config.toml
activation = "reglu"
routed_scale = 1.0
balance_bias = false
tie_embeddings = "early"
optimizer = "muon_variant"
dataset = "wikipedia_en"
Below are experts of layer 10 (counted from 0) of a mixture-of-experts language model. Rows are named gate (a neuron's input weights, with its number), up (a neuron's input weights, with its number), down (a neuron's output weights, with its number) and show model dimensions 96-191. Each number is 500 + 50 x the weight over its row's rms, rounded and kept within 0 to 999. Numbers have three digits each.
Before each expert's rows: "comes after" lists some tokens at least twice as common just before its tokens as in all text. This comes from a sample of Wikipedia text that the model never trained on. Tokens count by the router's weight.

# expert 47
comes after: "\n", "|", ")", ".", " ", "=="
gate0:569461467434399459552519461462468511563517568503519637513513519547584557505505504425518556524526543532566386558493477585465489458475476509474458560534445486473486519566505531522474535558552456563493501540465407505553479574512503420482566542522494453440492468517439511517468564550507478489
up0:507488481518472432655436439514483393477469542509473462429421581482489481526530507564564528513479489535504427403550404423459465455619522533470554394452504506486481415624473482502405536526469532491389545556504460486483540612468466550503523483590424519550469505449464582583487474431548459588
down0:630584530493423500423484496463457478539430509646558449524482490427512476460517425482503480554561557508547559492508554509387536440414499581394510568501531475456466493459416495527472557483548517537456511489467536471536599473483413471512575480500517529547512592473436584558460476492571506515

# expert 48
comes after: "| ", "0", "1", ") ", "2", "0 "
gate0:439448523531375480503503558635521511560493561533520521530460402459491463453584411422566516478566518423595599359493521490607447353546496470491540565433470447513526536575552491456518470408452526524535511554533544547467377465484512564601567448554490507541534459502510520451551459497451538455
up0:511505571562497492532446474485430481409536564553470425515472482537504553508523450449492403519422487526500569464509537551555542527447390480483607523492523541490440493501551465549560544488502534597477426521506488464519451523487431421458541534345585547427504441511554515513458546445472558534
down0:476516487457512427553475468472404565477475616561495417579357536531452532551489475498543460461480489412487467507494506505479599512505525512501609497523538517474496454591353476579491525566402480574513523463544463503521568501515510470426517548450505498548505457434507430477607496432603584486

# expert 2
comes after: "to ", "and ", "he ", "was ", "not ", "also "
gate0:538461476514475495570496503541445497568623398522488554421495573470542496512440495520504482511482546547478517446449524527391482394457477418498604486489516453489566585465532497467474500655470510498485512606612528478472404481476540505507460506476538438492555499536520423578519593617434473475
up0:564501474561562516499566496526572515594447509463518476485521530456443561586474522446568552407331545496525505512591461457557555504430486449551453455432432587563467606448503511458469557491478497497540514503488564509486482463526527553452448501478535581402462522487432566648554529525482511543
down0:447490516531461470454446466537476536452505453472567427540466470488496527457526483421607497427448410435519554640482478541456443491444463604449426491377523506414532494538482492596470492510418409517424567639497518469518559533538550574463537489513536642643542627601577478489432487474584430503

# expert 62
comes after: "| ", "; ", "1", "2", "(", "0"
gate0:572542506543459515402539438456588468545518517432457523549509421473567483480463522603529550484586463423438449471484475565571557524491501458507587497490498536569407525418558466551541522515502484462450534485503544476533554479464402482472470558560427458444446497525541493396457482481520392474
up0:456549534497459477474412397539513480510558614477481586471492440510482471465481504517563459491571422462425508536558484464495512512476506480464477510549564627532437474488413476529537472507398464471542560529444514557506428511477433584403432486402464476465578495433619539486564509512532491510
down0:452426466397516554490630490516450547543463510573545551549508463398444532508478365551512407451472544557476464616507408412540496533463500475484486540446579588558479545514489483436523553608522500464513528452373506512523493503476460447422461461560464476567441435622505503560585501531475503532

# expert 50
comes after: "| ", ": ", ", ", "- ", "; ", "by "
gate0:527585482509451526445425507429581547403469515487387500538511438511409539514489409479516515525629506514409398505454411501548553503522537454485487586527413581553548488411446484525521378503483497448528494547499560463533452459452563416588559580439512489557566537476518548457525547520405467537
up0:503523548402461485584524558573447598484526433530563539497490479455574539512459479428476407576412544491612535515519511482446599505587431572505446505442526487481471443580501470544458515426447575477450432480543513481577500433477444654437466427518481532639460512557511575542443462562533529487
down0:517450569389454563622561601522485539546487502538479505463481559520536509624561484478503489489409444483550484527525475456401396492431470508533473491544530466442484570577427464441486469467489520557451490518486523449532489553482423543569543479409522417481556530476502572589485475547573458507

# expert 35
comes after: ". ", "a ", "the ", "\"", "was ", "and "
gate0:545445553475428458432474577422516453542528541464422551502526477612461395537491577533506567557504526505385429526483621476583483547495519478469444528521458479447546534432491556565631484527453546508585447470571474586537537506501491520437437533532430509495477551498550558519497547538413517501
up0:562421449524466556555454596459508465577563531506470572525485549461538514478459439455516475483510551452507453514574458529448483506425498470531404535370472437492428459429543476562435555451559483480484436530452514529564448497511445413541563420513510614474419530517513480461505477500467524540
down0:520472463549464488619502486452471481553460482543459487474572459619496563467474438473560468490516595457443495461557609486436559512528540548493517515415553483513494457507480478517464505491492506639545351610501443510621468457521430328515489404463472489490526436550527485462500481540510491511

# expert 58
comes after: "201", "200", "(", "199", "202", "198"
gate0:590551435514456571563527538571524448438531561518560418550505494577477492567382467548491421569543526495456485444416541534444515498450516559537468547447506450486486485529437488458591498401472526520483540503487526531487489523546544494553442662514509452555505536485548473523379454397453377457
up0:506525555514494509499452441522545566577526492533517511438474503479582427448489443501553607470421526559559456522499491478440524469461506389446573391478449421477479489502534514448552486493486450458471453579483578398476463491490511479458563567523511472473493446390480556414482502492440603490
down0:533449588530546494520490474486410490485484533447456433490580547506564424542530477560457532490466494518530565521521478552503473492550464511494533455586360466418588522493371453579485422584480571456520542497480558491498502482468501479488528491509523544516479540499497563482532423528419563531

# expert 12
comes after: "the ", "United ", "The ", "a ", "'", "-"
gate0:610511447472573429481398503479468462452421511559509573541475497565434517452537562553479542439515566501474547398504446505444554499466590463547541507412564559541509571424489511428524553475415537513416501585617487478483456536502496476430466554443510484578517502503462444541488580608537463489
up0:559515547530490537549520401534545495453618502567571463498545380495549497519503496576496399509468495444428506427426444451591500450558423501494472488599436456500599456425504503467488457451592574459493595470544485452439571525487506418415448495503564496520470505508457444560430503553459516526
down0:518427494465443419490580487535497572496471466557573496495501540509462527533496457504498418432505494422598411416507451408462483494443475539543492573563408470556532437518520496638436529480505413554403427462440512504464526474448499507549564500527450397537560479470520606413464599363382456474

# expert 39
comes after: "\n", "\n\n", ". ", "=", "==", ") "
gate0:448486440513419545444538530483558431548523504541451442446505570447434464582486492495513557579515510530542464551554495492608510446444549483437541361444521504441515468568540572481483440486513463612526490519519566511591479537455464530480520574504473473563529532450545517481514483429434440432
up0:435526445496542473425486475519356400569401464397425496453483494474418448445509444496479431515487528528507388543595524502533532573463551481477472534443554513511567496570499399599583503430478461503604468516405471589465422512443522475486461548478439488480499572481568531505476526453545478487
down0:474498497459531531472489457502505431502439515444471428521481485478560511498457421456524490565458517634495506476535499481544512520493553514518548494431412555535476456419519557440507534474550503414486486520496566570427505562437454523475538522490429485551400565577415616505505444614650473490

# expert 60
comes after: ".", "| ", "–", "-", ",", ":"
gate0:462507483538622493498610480543475490383554517507542501601437521516632391540531563470511437555494451464543545444423494391419539482579519526498553519418549531556458592536496406514550380481544522565485575544600525570502499404546601519484472546523510490524613461521495545592551536475484439497
up0:486472534469491629626443347551557500512521469590502504459393608484414502421559563451551536476553503545576591476529539501535531451474400515486551467520425415540487557569583554498478532486437546523486506532558487541460486543524601480532559545444540467559522512415489605499495558566506444499
down0:413556509491505525416598547517576538478512514558510384534528546590477422484527511501483519573474415373476377522485490424488502395562436458498442481517495562407535565521489555491475486545502551473590498513477487497476601420502464438517478431536435537459448549520494436548442458457422452496

# expert 8
comes after: "in ", "of ", ", ", "at ", "New ", "University "
gate0:555546470473490416490468463539422521535604508442484562510470506505559520515484526538494517580563572489492572515450470531501606433462497480463549441535497449501531504565523530490434428485484507597460524522568491445613466501470532482502480503479545517428482523460524556546489537468477552381
up0:480463483501553444537543414550496569583493441465541473528358466437444520460450514511499494508430508491531465524618480481503541485488500537546428467489523509516468467529523534477562534396447490567521465480481581450420364493446509461522473361467598462476465520552482551493517537498532544583
down0:522487528478528495467463555570498583510540510458511490556422470550471476561442472593545536595536494444513472534529444579527456551445528516504508576574554471493488467545477574473409433477497499562466536452511486526529509339567534463506518466396479527418441479565505504580451475556563494440

# expert 34
comes after: "was ", "is ", "He ", ". ", "and ", ", "
gate0:582550444430417499388450573493494547495542550497490561593453470444553540463527534478471570567516519507504594463560418518487525471457459491412478530542442505467559508514405407641497450581418402480560532363423459495582488437486472508477407457521522460516482596492536460472510448575484521479
up0:503474534511515498482597526477508468476499471521573575587467537531488477588545405497461463434445541552559600553420553485569441518445468615579459498509471482487503456516520477458530525492453533493577547519487543531557480551469562471591488490462546516335547546567599464487510392444438491502
down0:480509513491553493521375495521505467461478561498565591508429504473374424534413489452540482479508449470600458506493486502509456502491467543561433593481523463373551479465525509466500549493482525469485493530504516416469448434511616446515380502421458503440564491549530458516550419420464522503

# expert 27
comes after: "the ", "a ", "and ", "s ", "his ", "an "
gate0:577490525510561491510575442504523459532508530512501562603519481590431576541466483499484506437480526451539630538470601477405461451478554494535535482559513556467458546411585490495530522509451457455518464492567494486515529382473576509535526588506520546409525492478475552508502556520513516440
up0:546533541568516477491642530502505496450428569470518414574495515497506454611565481477439450501461475465538468449449523436557459523462429515449513515479592435394510466498462557575598489526585511479387539539433480523513546480497437544519478546519514468511499431570470488573548459474487417447
down0:522505505461413402485628515460489548470501510483574503466481507479481478521556525556466507605560520528458521548450513413472486523516481497559556453434561526500486447570536494524505495540581588528470468519533520522438504496531575533518474461543459493523460519550534487530595444495529540469

# expert 45
comes after: "- ", "| ", "==", "\n\n", "== ", ": "
gate0:510446464496510482458608551482505443540465460546509564475409432509560523557489515531441527517477568434513556498462631444488434474443608567535484432507604507558539563478542490555497506555499475415525496442559505499492517469466490431472513508538524414477485524466603566525543481514418495516
up0:538472458411481537540454519442425594481525453577550522484483544439468531432424478494556579521547521536497416517541404568442397499523495495440453484502500483492533471561498469483567518567350514562474513466571573500497507426589484520620562556432498480495567484560455488534496529519550434452
down0:477471589520500467469585402499475432478459445549471472478508464560497500508505457475405414549474531508412635398501511534613503497472514457519452434575418505505419566445498467493423458470564460440474400447455464522534501476519412471428458570477550614458462496449402480569532418479513514490

# expert 37
comes after: ", ", ". ", "that ", "which ", "it ", "he "
gate0:493410592449460435473379500511521503565531436498418543420444411497524588458489402525521493424448462498420480509601500543492533490523513459565478511460515460522407413510448579453544446489430555450451411552570574563479469543439414470397537483520486575467550419550449495580450490507498628596
up0:525515497504553542447497494518466441465535529476536453509558536489476457612460505539438578569447557474560537509517521478576521533523450523422567501575537549471487522525435532466541575505484423459442520514523557578503425545487508548418494525576472526519539516515502485457523483445495607464
down0:526391495523473553468443462471450482576422471493430502412512523508567542493436495566556585494470421504507462427514498467484580552472584444463553448488549475463458433494559460492536539419420455518467461514493390419511472448430496541501532408538588596444527491519500466481477566494564491572

# expert 30
comes after: ".", ",", ":", "°", "2", "1"
gate0:430568551445541534589495562488520540399428525488487417513523464526585529581449389458536452537516420531497546516459525459569523539517456460484527489449535450517526511445387431468518438351512432548529508467612465515538501432483427483520477513497491456510477472429443602469458539590478496496
up0:552523468417577474482495511477497557466448566502510399465497464533605509434428533546521440393519448514459459515488517546543526542537509521590486528404449607519508529482384459463610487413508537520470595582570495453528527525533502577442451542500440555567500456497461580425523564586498574491
down0:537509593538473558555546466499494595590470540512486458469536480587471514519512473451544550473495447494485518573468519433478527452428516517549476549541547440470467451517478565399492534406402549565441489485583487493534464410558428524438358538537422426457535475493558456571592439477504488557

# expert 16
comes after: "the ", "a ", "and ", "of ", "s ", "The "
gate0:574450634453562575527490488540443488613449512493539460627440498486434549544476600552469528408438517506590517470523564575526439456496531473502530492522516499493515508599490419400578482471441500580425469503471533401410497410490559448482541533625558475527456544453497499462499501567492515510
up0:458524477568519441528517539474544538443514521534441427547464498459515492558595431450536467601496583435465567467412417489508481474463510450470584481483447496531540459502530440514493519494564548526371490491497662388504479523523520422563510554516532500571491524506460526541593404552486458449
down0:578466442505481492622468606501514442514613459538413527507448593489602649490615509463466490466473476511522485484375519558445525502508505527564523454496404481508476564412532571508485475513486449411525466505467482432471599596544511502512553522450428448487488596497533552490561453488483477510

# expert 57
comes after: "the ", "The ", "his ", "of ", "a ", "first "
gate0:498579571526556587552523433477645509516601444452554476527543465503575461569558490562443495450445501483484593592511510558507502416504485494460567436528482504533559528550504443468481452463505431511465579499529493437409583477552447454505417489525414484524487500429423511472555487469452516504
up0:439465508523515385474557524526425503464518533459557601507540504485550531477508490441629436604504580424454462494527525493523439464560442454512417493570527545389454458505577538599506558530547491660453479414460454472454420527408462489519479481493549585560470537489468529544493432461485447497
down0:443489466503604518470527476517404526480450509439570459391542580503506457477553445512467487569449465552504617506547512514458496602438495472520591529528412464512569524545446571464560492480469561609475534485545433532462597526425530500473467507469574500427456455508507450603559549582510480442

# expert 40
comes after: "to ", "in ", "of ", "as ", "is ", "with "
gate0:557531485425480588464541497508515414445542481554416514592592434468456521516420477526435531526414515472523658504588533440552463563458560459458588437551518398453445552492411393583459546395431493521540556529533532490485470485386430427461510525506461454476527447449554547552560537504448439386
up0:609522421514534572527473519493555580415588431496491529568502494575557499472516522543543483479473481564480523580460642517479490457473535488581477540508543498494636529486459498474476457464447484550529448439571502472574450534508523441532490414443483642502507474479527529449465535560454450551
down0:606561490522438564505458556459530460498472513434591535431502504536478576438473484546491512573523433573467476446464471515612452406481513431518551544584551471462505485515537429435451400459417539542513394516428440500495420476470458497436432477595562551439490470480486477444538490532549445561

# expert 36
comes after: "| ", ".", "(", "N ", ": ", "; "
gate0:597543543496479569453495548513504561482517576448468422547455492476564415569508474493490525379474495506542554480414576478603420468476510426580488491538508444520586552481518488532443534413488434508509559492454502460400415470497586450476477443540599489396397522436446486520486403599439395463
up0:488501532496552513551616458491549534538471506549478461556522504465526492604474618564497459597375386482514539520540558501550444504469643489574632458482506493543441506424502522535540500536487474557481441537485546461485556466480560597504494448522455485611485572495437496524428347479424458466
down0:507421456576509520476508429539468484467448458456442532560449496486504466524526515482469512515469434575535541483505430490393535438502442576389582534519554498561576524519537510551447568468443550446488425537472490545389398582427404536524485439587488480550429563478496511514536458539458460450

# expert 3
comes after: "of ", "'", "in ", "for ", "\n\n", "to "
gate0:592512495446504442416506507559507451495535443436504490501495449500572553508500505518455521523456597528525484487466528519549412460518532449524590550476460456438515594516592404525491459553566389521492519462363532530462474475493529505472563568536519462485464490551550515578455491389525376430
up0:561529478487399471505573532521440454477566385497583612516591564461533541473458493456462512516512548557556535512471522509419506447518473473525471542487489554535559480506490514567537497472467511520489492548550490492506384537421494464495531536536462475382573445553473501567456453482529468487
down0:528462453531488473499436478563497488513595517457508539496528448523527493565447569483437541533567538564479545527509513492551431572459497494437488551424513444534465474585479525456384544507512472483521543463536494518471478562626471423466511484498488446560540504602558594482467366468423476487

# expert 15
comes after: ". ", "(", "as ", "\n", "\n\n", " "
gate0:596549496511498538511465509506454384588593557521469534480494506488481507552558507479543451473516475482539505490486465517448525546503447518553512510498399423622529460587550430537454556593460481494571541373529565577588527550482516466516445454582437522567404511568411490567390507486499497590
up0:502505491424469498464445475545494549521571484490451479523473414599424414503477525567521469479514505446514438464566465512580462378367550560559500496462529519454472453520462464505607424497535490534421531592500540499537501582525464537500540417548492492494578523517521503535562470469536497486
down0:525493601541456462461559499423479518518512535548427421487471529487398469498533514513552470453605563456523524509520413595464465506553565487485404492486500480471517346550485426506458467423427575466496568541514535506501499519489458434510577471585492674429533541507455437561572580444582461458

# expert 14
comes after: "–", "201", "in ", "200", "202", "199"
gate0:478473462438576486480476479489517567418475503540498494513561581478523545441486469451401482457407480447529482560492555580381495552534480423455452550414551465528604442455564496471570434480454528461526496465467568495492481456572390449517548507473539501517478648512540545417493462471405577463
up0:483520520444591437453500529459478510483438486478470573544475492421513463498402487530519484505569516482424504516452514488579537448488516374505451474484448549578562509485575520569477510540503472477479501560547553525416466549444518490465460414499517501562492520501492558546482537559604551541
down0:518520521423531516593504517495496612546463561551440483538507617599507375494439528521447490557443560464514506581449534568505455537463548427485582462501423459584592448511550553546582566493551472476479443485515446470588614495568534444413580660536568492455520540410508530534462523485533508443

# expert 21
comes after: ".", "\n", "|", ")", "==", "s"
gate0:470589493515603551543535519477484575476426477526411513516494600554543539504418452466544453452521467434561421407501489454459507475521492541383545530517507540524543481568553511465495458494518484514479512558453505542550506504510500562482381494495607508520521436531498509512455455511507445429
up0:584577529335467518431528464575489428408425500410436518554559579486465624557454506525445553532489442447518529458430453613461519493594495455458556450456468518498524455518493507476503566490467448505484521597546552489551542545548560498459514513330489577513488564604517533460496552560511567453
down0:511432505382406512551441494480532555458489490526575468400494530488528484474483511512383510503481462512490514415630545502530480488429574502506470445533541416535484535482501522555510523496436521429544466507404477418506478485524423442512501458483431442486481508504443483518482450543373484541

# expert 22
comes after: "\n", "|", ".", "==", ")", "\n\n"
gate0:604534450547536512554538425496543537537593499503552520490516560539525536566514461424418492550531536549580582470554504479493481561462540535625461481505472525553553454458528506532441483522486511493378539509529584455511434443544494484550595565483450504437479567602443523462468422467387517474
up0:542492461464457561535525509630571478507472478449588605586470504605503471560557448460497527507487543466518365412512462541537496474590502492539537581428522473559489576569558502465428557479474524423541476529526519581535522513500480517506572569498453533513544410480441493527488404524561505525
down0:558481538410491557449391419524565475482620568554569501449536445435425524395432499623505364469431465555594427604577485494559462451379519480602510507593570354450580541527506650445411478475598422371569507552513527451500499604521502473562505483479552457490469570438491431545542523427387442499

# expert 17
comes after: "the ", "of ", "in ", "a ", "and ", ": "
gate0:472498504455591460429453494496550499559404544427546584530437576459454491458491448444571430519565444548596508461507574503350556517497480531411478498503493462455465484441478420547455534535486510511594489432463496445567411489493457515521406579465551477466448453477581513529523599439466470429
up0:527561561526486518457556591549501446485454481483416496542486496512432482520477492503441462549562565512447490500430491514402477498517437458488523543580546454463517574568585461580482545521543552561410491544480516552559471421445556598567522595566628398503451488464504618424507526599475486522
down0:502497495503617545489483483500487439531567562443452550569399498513537489530489399537535491525505394559493479558465574553495573497524418471474524512461434477452484421443574481637500432496431471499466465525458528360459524533552451551483532478581436514500478562495482442463454515513416484431

# expert 11
comes after: "| ", "the ", ",", ".", "a ", "2"
gate0:513436546446546431540423598465368500512427506549458576485543490480539514493413529516569549495556448571554450528542548401521536495590568438492487423449428480467483486416480492571557462458509522507423415587571538516546542509506575466484526501544433455508457471508469485517575490494432549485
up0:525517507484465498467495516516554490545609472464479494444558473457550636557508517489487519458498558491414469545472500454470426444501494411541529511425516451417510444537392599426481546514520468524551537438447478408479486493603472533408506420579554515444561475502523483460478515507401413398
down0:433542513508555562450485357499512510447432519464541422508525536446511510437488387534471511464442487426544528456521547492533437500473499464522522524545419504395454444511460536550466525552434534459449554474473556512558593417540550544502420462522541540462533493445524462457586461532463524569

# expert 61
comes after: "\n\n", "in ", "of ", "=", "\" ", "In "
gate0:550452472541536407505474434450609509536524517425553447484602523468495539546487524498541533465571541464486476496469449507526486471425534530516543495496494420466453471427436497512532562628562487557467528533547488574636479577511494430531482577545443487458530492505422557506525495453485495486
up0:561491541549570520597514479457442420523379498524507555508455522467543435489546505482535535503451529524467469553472531490459461473470498554518488420434428433476522492542442558534541521495527467516488530442526491500564526361492558457440638503553528561495497508555479488486424438487509514498
down0:458518412526457449500460511461397516466454472576571450514481418546522517522564486465505485508343603428533502510526626495419518479502479450578474568523539449482522560509524561516440511579502502530476526613552485493580512538551579478509547510541461445575484401444531512562435495509446488489

# expert 28
comes after: "\n", "\n\n", ".", "- ", "==", "|"
gate0:471515440599504401506439578553452459551510444521507508430448472428491561473521450433544517544479556454447539488571463432530543535525497512522525473561485483567514546540523553534549490484456503433558484505474475576446444442491433477383577491506418479444424409494524525482530546485513498447
up0:501535582540567536556571409530467547506496495493475558498540480481481528474437468492518493445480434517583539543520502465399522457513526454546552427521445465401462524455500561555521506560514507530504483488526539501476538524512514478409518395488573479569516576526425522526556451511487496532
down0:467497515451494454570480551388431474566448473520378565583577470481501561506410399478459437453441427516480456456445556509494434481503515452466560451496461406489463424541469515540541547426501450521407542449524511522503609472497479580367438490533524561405518527524549538449503437557577478518

# expert 38
comes after: "on ", "at ", "in ", "of ", "On ", "In "
gate0:584417499442541513428437502392541480518498522621593501549478445426542444431488496520463448558544474614417467551502482414540555448393569527605451522496415456509497521430515516538509563562537611511526556568486551467491401540498555495382478429518600433511474465514463515452561522500422519529
up0:514477584556574501568539460501472434516672417494435534477526592490581558573500561476463454425486430427476480451539540526525489384449642456518505487507543372559557554519426469509496434555526541476462615589495468443405618557465553405451485448592478418501535562463496471477548500540459486513
down0:495481489528464483511464567496516481455505531544465561579428532489607512560573484444439462386527420535478491463495498538476521494514397568531468502464525448502545570433548599491569607475504434429588552535464473393475490535432506439410536540552495476476463483454497462466541436438642481554